config.toml
n_experts = 32
router_score = "sigmoid"
lr_router = 0.000312
norm = "rmsnorm"
norm_eps = 1e-05
Below are experts of layer 10 (counted from 0) of a mixture-of-experts language model. Rows are named router (the router's row for the expert) and show model dimensions 64-127. Each number is 128 + 24 x the weight over its row's rms, rounded and kept within 0 to 255. Numbers have three digits each.
After each expert's rows: a language model's description of what the expert responds to; "comes before" lists some tokens at least twice as common just after its tokens as in all text. This comes from a sample of Wikipedia text that the model never trained on. Tokens count by the router's weight.

# expert 12
router:158154111111140157148100145112097096135159084130065136136122118177091115106128167118180162120074128118196128096117100142119124145131129137143119132109127137111138141153117090117110130150153161
It responds to: Prepositions and past participles
comes before: "the ", "a ", "by ", "in ", "to ", "as "

# expert 17
router:123105135113156180157136140125132111147134113118138142143140138149124135101126156136122174113113109096108148142158106119125152126153136095164140161088148128079137097161132074115143125128153139
It responds to: Institution and office nouns
comes before: "of ", "| ", "and ", "in ", "(", "for "

# expert 31
router:140116086114152143150108120136115126154099096129122149115138102194143122115144182143137152123117126118143135155199129087125133166128116106141127141095163136100156149158088058139108144141161138
It responds to: List line breaks
comes before: "- ", "\n", "| ", "\n\n", "\"", "201"

# expert 13
router:174140122128150141147127129106165106123131112083097135131140102158095106096134108127107156107146126123141118090171143130149157160128103110153102157148176121140139118162105082093135166114165173
It responds to: First names and pieces
comes before: "| ", "(", "B", "K", "L", "was "

# expert 2
router:138139122122156132179099134099087129135157121132143157130110070158099125099100131143110135104088138099132106098136111130140145158110105140134094160105135111106169102151122097088098152156157149
It responds to: Acronym and digit pieces
comes before: ", ", ") ", ". ", "–", ")", "."

# expert 5
router:167109119140148139140098123153118053138125106117109128139110122135116136121137106128130131132080116106153104133184117108159132154141133118155100130132120141144147107132111108173117126104154139
It responds to: Auxiliary and main verbs
comes before: "the ", "a ", "to ", "be ", "been ", "not "

# expert 25
router:131100136120137139176120148147152113126125080125105128089118079129104123123134132112162181133138110110153103145129086154133124177115153108126119131119127139111127094187117102125129141137178170
It responds to: Number endings and units
comes before: "| ", "|", "(", "and ", "– ", "million "

# expert 28
router:146152159151130149149113123136134123118146132097134121103141132171107108101130124148145130102117115129151105151118142127163158171137160132136160119121186139115131091171092100118134102114148170
It responds to: Place and title name pieces
comes before: "(", "| ", "and ", "in ", "of ", "was "

# expert 24
router:144106133116120156129080119141146111135115085111091151109131120149140082091145119086155165098107132093147110111171134100157139151132114127109145177128154123105185123134130111099159118143143145
It responds to: Slavic, Turkic, African name syllables
comes before: ", ", "i ", "a", "'", "o ", "i"

# expert 29
router:133112128145100142133113152139115106140149116135070157128133095147139134124112143153095142149095130116137117123154139149118147134131146090168093131103169155098145062154072112159137125131154137
It responds to: Content word stems
comes before: ", ", ". ", "-", "s ", "s", "ing "

# expert 30
router:143131124134130144133076079128139111145117130128080145098149080156130123131144148146122121132116140093140134143150138126140118180125162096171147121104142129122149104152117102138117140105157140
It responds to: Word endings before punctuation
comes before: ", ", ". ", ".", "\n", "\" ", "'"

# expert 23
router:170112120121113158129133129113108108117145107122117164124107099194138102091103169092098150076128095111127130106131126094124143120105153110151148126136148139112129121159112070146109145134161147
It responds to: Year prefixes and pipes
comes before: "0 ", "0", "1", "2", "3", "6"

# expert 22
router:141094137094074151145117110113127101105099076115111152138151125127116119116108125110096137103131115081129157132157118160112142156098107120132112174106160161117128131135117096117144138143138135
It responds to: Commas and clause conjunctions
comes before: "and ", "the ", "he ", "which ", "but ", "was "

# expert 14
router:130117129126113120140099128121086102171136102105107110154089137128090111079134159166132125122084096097116130153156131108143101131081133126130114152152135127120191141168079060121150122162163136
It responds to: Time prepositions and months
comes before: "the ", "201", "200", "202", "199", "198"

# expert 11
router:157104119109146141129110144143129111117123097107138127126134113155117123082136146094125154094119143076120139130125126087145114138119120120171091162133139138071156125162129107115124160142175145
It responds to: Table cell initials
comes before: "| ", ". ", "|", "P ", "ag", "C "

# expert 16
router:167141154143162125153110127165140109145131126153110102104136090147120124099107160119109112124151151096125136113146130104129127122075140109147137161107127163097137131151079084123148152105152163
It responds to: Section titles and article starts
comes before: "==", "\n", "===", "\n\n", "The ", "- "

# expert 19
router:126111119127161142175080128109147112123119117110100118148095115150116125119118146130121129111119107074110121097154128124123139111127129131161104137133159134125106140155129063109142136132151152
It responds to: Infobox field names
comes before: ": ", "of ", "by", "/ ", "name", "E"

# expert 6
router:165137171140153141123112127108126103106108119138095116126124106142133121138128135149116155095094106125136141144177085107125095138147107135136098156087152155074097148153109114167131120140144137
It responds to: Word-final noun endings
comes before: "of ", "and ", "in ", "to ", "for ", "with "

# expert 1
router:138119111134143131158120131117101076081097117123079158138160121157113085092097152127126138150096112144134134096158160100117119133100151094160139124144154141105133104155111067173139142153133141
It responds to: Prepositions and table separators
comes before: " ", "the ", "0 ", "— ", "1", "3"

# expert 4
router:107127088098122150145068126120138123125144113138123108105135100164125112124133139117098143104114110095157167101135095119159130137099136157145129166108121157113158099152094082156136133125147185
It responds to: Sentence ends, section headings
comes before: "\n\n", "\n", "The ", "In ", "He ", "- "

# expert 20
router:147090108126128144182090129153121113131168105146106180146146128124136102093101115139099125135081123094124090152144131112168123137126117129124148132121163143109142094153104087122110135145186165
It responds to: Numbers in tables
comes before: ".", "| ", ",", "–", "|", "; "

# expert 7
router:132064120126101147144122113133142104113129112128098133133138124156124135134114131119119149127127124145101103128178161107130120126120157139137096140130140133102122130154146089144112098167167195
It responds to: Census and election tables
comes before: "| ", ".", "|", "% ", " ", "("